Below are experts of layer 5 (counted from 0) of a mixture-of-experts language model. Rows are named router (the router's row for the expert), down (a neuron's output weights, with its number) and show model dimensions 64-127. Each number is 500 + 50 x the weight over its row's rms, rounded and kept within 0 to 999. Numbers have three digits each.
Before each expert's rows: "raises" lists some tokens whose logits its average output raises strongly, later layers aside. This comes from a sample of Wikipedia text that the model never trained on.

# expert 62
raises: "ts", "G", "K", "Y", "ks", "B"
router:553491514484498494479453459470479487544553501502499538541554492521546499515550518565466505366574465481503490526511496491531565524522432509470464604498458517438405400477493528478473546444510449
down0:493484539509540439459482429558568455386506545534570432467501468494572577484420429682430569540474549548556515507507512556484500423478521466431436419389539603528619478539497503496486517570515580
down1:503463471476446541495495491529612545521518467455477535564437474458462551439539520575467464524550462421482530369508534505492536492429499505462466537498477493539493506515491483535457568461415479
down2:471501546527505567502558474507446520435490571497523587500502483433426418405432548381437445624480538417548525487523522486477414564564536426471588473507532517455444522552480490528455518573552535
down3:608500504437449437474588557531515456396526501492512482577542511556493500570535584519507549464514568517456490513438528455545445547445421447489490506489579507445504498515452426445520501558479485
down4:527544542501555510439565397498493438497485466508586449502552511479568416548508469535464503515437491531562470501406544489485558509530534407486534540495485451442427430521576454521537359502501481
down5:451553493567512522425532474470458450492544552408453479483510433552525443525608424537526499507593509495453478535566487520507498498436496428604524511542436505479434511486454474479559475494575570

# expert 10
raises: "if", "unt", "ado"
router:469449481560532532440436431429558473519554552464549547489520439447441454459444548581450449456528467530577532467488477478495554534547513516462460466508419516446479489460525571531428464433506423
down0:417473519462530562465484510492465471512503413375475502451545517467489456591424531463534420588596445500501510613522482503498465555475533572418529494531489469589591479503417465424600512604470517
down1:458471542451468473535506458585498421564477557535453491530595395563534480546687527353454457535535486532460572506496473480404475493490491437550504473433485585564484396513481449473506537563485409
down2:481544496549531455521492509563405501424513456419529511534445492546466472515490537480514502541561490548430474555518457440494556515443556571560516428525528663525553556482441536503514577514526493
down3:472457482445497463448449475519519562492482489626498443447517545495523504481483525362561518509506604535534543554529465597480479442515631496481451491499517482481407482461517391540534446539573542
down4:522521476439491613496448459523565539485569435566560464484427462507497541504574500444439565450543564419535537577596436449570452524516376525531549510482541548477494422566438553470493441556396462
down5:577524464488524508511374543480492477535443484452543567487494497498533474397466524443502562490523608474596533457573526407429434473508465501508428487556505496615507504565542538437431567491621522

# expert 12
raises: "im", "ade", "ad"
router:466471488560433537449495434531526447584500543457553520461505508485543466465552577526415458405570418470533526460589459470499493612593567520499448487588424420455495443500521532542476565494519533
down0:489460524584469420397519546451474539572545464528492475522552498575528554502422475483526409453429449502461502576485458583577509579391515578523474527509462505565520414464553610516393411540584497
down1:477484570529500496528480542586528485574536501447504477526549451424506482556584453530517442487484501451590541502518515565527508427535585460532567470543510492462471565530518394608556490443496456
down2:530547446520489456450650513485468587543548494585497541497433508532507611538415453554457533585487546483488476491480446482489572464527507508538532511694578553385501541528446453501530485506511589
down3:472479493613500504471481467452559429466491515516440561486540502542478479526540526489474497419549488518459476488555504488639460535558525504519493504512560433498498471528529532481457454454524455
down4:444526556480545513626498478497511450434440536519468424492565557561550495405474440533492511443468394544460433416583514483461565504547503525481431466457460420509413539453519544501476458452433539
down5:461448488508503552471517525565566426486489595493519451553473490483497533476546584430472496470616466588464560479428535486490480487494393454471502526551408504427449447547545509552504456530577537

# expert 63
raises: " of", ",", "(", " (", "/", " and"
router:474599450470511444434500491484552418550548567471565590545584512481528418453508487490443489409480429464418552536543443446511542569530497551490443466497509496414478493495555541508418559459523516
down0:479560424456499487526584542558519461611482498493481522600558515448584578443467524433523451492539485456514488551548378486477526395460459538489464529579583482391595461499499587435452470488415441
down1:436588471357462567501506520553482467546499442546523590515549459528485535542542539573503539503482530576422495488462546533497383413452543535531580483540486505503509600445506448456440481502560435
down2:496450559432493440511587461508532496503508478538362460498460424412554546520538538501552508517415533514495567574491539462467568453482646518534465519407511476489487640450558383517574585401542524
down3:520508512566505533421509430435435512531493517555494521478566575495547400485419537442487485431480484478484474437573531538472523488461560469455462447449447476518581478515556539484581489544338467
down4:434520484470535497586527573618429549482427453509544463534472560543556455452460570485564487454461551569525496490477454510498582500517478516586535407550388427606495561493439544532448508596406540
down5:503461544527547493468557485437532451460483462555552381500413546481507602581480474516485476455548511444508406469443496532373621563510489460465515480528574481500487479560573536557518463569457543

# expert 0
raises: "-", "–", ",", ";", "."
router:533480525530463497427553451455562410522503549391586511584540530484564481453547558512480452455591464445500566572471498434450515476481479460472457547555473516469465410535561507549436512409588516
down0:502512470527524516531554442473468526558452534524461436451559449471434477518447454488475557433478517457455493485555587465565544546514552546585500532410436408510488572527512590381514607495521520
down1:465513538523527488457472481412513445524556482480484549407539491470505491542524459521417548496569579508466381488488418499464590507485484495502564578600469419426552502495516484533498530439512496
down2:561438530578508448501462451553500635458464538402523462469503534450537490455544474612523502451538588532362459498512462506507443588535550485530481591491441504523473442514507495578521571535482457
down3:449511533577507569561448470474478499468466470491607505569467566401481508360557501517435540499495491512507511441496513502507505527525555480415495532477474587457598614545490463469553563463522473
down4:533491544466510441617544519536580520516467402484480485485475463511472573423518447623512548355408464491538506410517561549406482478515472511442537509504492539487499491491517447528435549448492423
down5:508484422501486496512423514482442483462450547492499475454509558522521534584548600428525576526526591465485420475543516479433490465539525551421476427585434595516472580477447457545475512504604555

# expert 6
raises: "-", ",", ".", " and", "ing", " from"
router:455477458535490481445469415511552443516546516438465610472579520430502453401451513533504532446472453458487505463541388479550574513568493469502433525497455510511469441434469511529389508457510515
down0:501482485422454579521483478441507471492501430493449475431450522567496509522533397424513517495522541531576484527348518441470499540474482478450484557519445576566541612537501487509548469516502454
down1:578524497590512484410520442539494529476528480517547535512486482430450556455575486550564528514427444503491415533448564473563502522520600460487422495489509562440362519502515513376483442523508447
down2:554516438507475558522465540435494565562533510522492490533371471522414403413521510579449463585475494468451523506495511426480409565540527540599564494527529467450484490523479390410504529448439501
down3:417520504405441538610461501419469495516485502402545540553437467463478469429493475418455622531457517444471524467501505517487511481450520484523589471438446451514505461551538379547487545467527522
down4:569485603483555533483459535423406552533522532502441543522489589491486569477453515504458472552555439531473474408528515425423405469591467500472573543470529564458477502478534466477448415524487511
down5:514494486493481462471464572415496470504525572504494518506462450533503516494458506547516521492466426520512410633467552476507455492437479578480441494523483532404582477500474472473556567437472469

# expert 24
raises: " the", " to", " it", " "
router:529544495513461489413487483480491478513563531448497598467510485491473533477470551484454499437416438417479544462550458456554502566582482533497443509501528476449408453572511578521424514434532528
down0:506516512508498479593437535498475462488531381481570495558507479519516424526434535446523500520560551589528559478502479587491524525465495530556481500573473510542537533463524554562491513584515426
down1:519501496551527439357534440524471452460494449506493533505526432532573526503508506506548452562479445528483484498460511474452484424392479437439559455386564511478511407425533409573489430580557523
down2:507503517501530499436521570481620545564466540532562589498541418494542480486546548416488421594503525498561459441554522523511481469498469545537488477551472493509494503544560592537583478505470478
down3:396437564460446568548496473458475469499518534464525433401469426442523579526553505480542533512556555490461574476501529574384524469405508492459483545480467527524446564491472461516569519425563520
down4:569504506463472526460472535496405485417520461497470545514477434352457518459470483483522510543468458441578463479553506527530496437482578516606555635438522450480493571499517527559481452538572566
down5:470521467421467477431485469474406498561589425501469498482482455513492430544397442495494567564517429442566486426553488505492453449467488549504578513567441551530645561480554530427540453643511426

# expert 1
raises: "s", "e", "h", "a"
router:496474599519516496425499477424572449564496591372572523490512484426477455457473546514438457457507393513459574516559522462528572509560459525544435471534438420410460481452549512514447493440542559
down0:495448510562420588421495525471558462479503396550542459446484521410564531582501490406496539453471411550528496538552560570449493461526361474479454534421521516458564495496496454476515481498477446
down1:466523509500500462569477499574510484518548513523443503514582604442495572606406480508524435580480496498593467482528537474491564497451522487490470503396528515577512462536442466472515523537471430
down2:453523550539406447451564472469452485466563458546467454487474541522456470573446570546605528490495479534500537551502486517521497491452425553519495506454564528551551548477529529407474553466551538
down3:432428503432539510499570500433516508459498411401546424455471469473564576527539378500569442459525543477578617492505506493494483489501507512471575481508592409548588474574476550475496474546454514
down4:456541469520628478497515579656576575481551502480565492553585473474447571533473422460535507521440502477439458524452528575508444516465429447432517452584506529650546496560471483481531503553564550
down5:493461474564458412617418531505490455506510524543470452553573551549496468428467476496503578583511599505492520503530435535548556443345425607535440547482534519509465430580503559477523538436492582

# expert 17
raises: " the", " this", " first"
router:466503562596482484467563448474518479525550459462525556500517485565438457448491536508440474444476416471571522516520414441476525501579420561446477488507470393462428433474545601530414445471516467
down0:524495524493472492521512530546573377454335469390490522478516491452493554475493544442464553465499486499478567511543564485560487537553475467461562443470550558565508480472558527488415535513476508
down1:513462487524524563481530527606617455539548478556515540524598515594441572487585504429557449466435408537542476524500447515463448482436498466487462415412521482472513532528595469446528446537564513
down2:487485501490515480344558586548522541483499443541459526504510570605539492557581557462402523561526468486530501491363530492455528445501438503524495476544448437492472481573513501551437479404487430
down3:516486487569512456506437429516462486467561470474429574465380578454435455506422556604481510527392500513439454524568552519595491516615409544459577468534557501466470462452401441589424449483412507
down4:523513522473580440543576552489476532569484610493555536466531469511481500430444518489505481439459477560440404382507462425533443520555562458546482486422467438487508502524612461459478547456478535
down5:519475502486489515463482456477408521451483589434537449520411552545461537482514556574508551524451550585531533517543540625430541461461417547503532507492409530442602531482464513461517575488432486

# expert 45
raises: "'", "ing", "ed"
router:424506471612469509480470389495515452562527482460509612474565473464519543435512538590464438447490458498528518541491461437471551582499486527462436480548416469463406458474466506566471500432506493
down0:510532488421504430533506497455402506397518481476382548439493502582549626537489516567628507499562466546475483479502558519480562516633602480464465529463467490423396396442588510545508487484541446
down1:465470532547442583542483572489613506545419542448529565464515464616483524496481495627462491469450446460537508428484435526619551565446586452474525448473547528398504567509497552555472517460471449
down2:470501502459538529416553505500461504533515508537550499548572458506544487380516495470456495505496467436477452512527504596524555522408489501491459534567546544450544452471499505419459583507455604
down3:538532450598504506457525567460494520515436432570510523500540507515529556469474484502498366484539511498485537444454532488501552510560494528451403494510530415432524402447483490430455521497458507
down4:480492555394482543587552478486472467551479406481446487455449527430560609535489523391538489463546561479546477550451501449491570439441481459443480482400385515580442508455423541515592485534441535
down5:614468535546503579543467460454560467438481519483516522499430491539485533417548448457489512441519551424564462372515593493497508566445475603483509560584536514503503458526406466552533507469543508

# expert 26
raises: "and", "of", "end"
router:482514481556373596433581546442539360527567556420532564537546469517529419479448535564447475493481454478610546553515536495472610645505525496564454498575470507449461495523542571442362533444499489
down0:527454458529510448529502548542490407529538590520438521444492550513577495468474601408463414407461508468502491593425506540499526505478543463589423563495511536409472498510484562474522594492482534
down1:490490532541487447580498530480420575492454542483506512492479450449510417514541487580480536491495485489456499539529468444426458499509454451553483501512567493495529559481514518616460560459552520
down2:417460363478476480385596504503460480445552497461482506632565472466512424587481540560528541477424514474440435531492591538499502433489554474472420545473495476473526503526500381438483501529537434
down3:501539471536461539504490477417480476490511479451490488443510488395536548451542570569521476496451498458618527557477480460538513634443475514491535528529505493473528496517512482537518501407510445
down4:472527487526415422463366548494521516549515588511520521533496419513493527500510548612478388500461427429553500517543530468606514553568435514475569514488441517481538518509523642522470491435458594
down5:512519464441490507510539595490447545460527504469519516489475567470520464410508534436487603554538556530478457520538604504420483479590532557512487475463508468403460543493575466429458410515487516

# expert 61
raises: " In", " After", " However", " On"
router:435503551625528553497488397518480422519611504428537523573514455522435488407500557559454469468512534499518476535547368457512502514529484532523474570491507473507432529453563545573414507416569464
down0:507443514524549411471460549558564483522520488519547550407489449507480478417465533540480475554473405542479445433477490531493495524586496477522466515495504498499499586509530455511459492556494528
down1:415482523512480423466494502440490524531481476544468500503579531464492397529560531552519524531485572607503413459571491569554445413557636472436549449548506542563543613422421482467586562564451581
down2:554487563455492570538490521549534469464470519528651471543506443543463448519531587582560587549477578422467594443511482536450491503546546530536500526587503559470558544418524498432475431448436495
down3:365454442549413521441489554429467529518574457471474563495548484486569528486452524440505467499494492472446599520518458445484484518473464458495464502534513531427410547484531485528523438364514444
down4:492418474490511475495483517511462572461452520411446467551516496430499433526490525524423547473413551508554448525519529515543451609562615541506399592456571436469508493454469445449404459539539514
down5:463647502431561491600525441460513511484446540476528496564488498585543490536445366474529493599527515599515490475475394484412497456572576455470400525515402491483529561554472534417487546552448503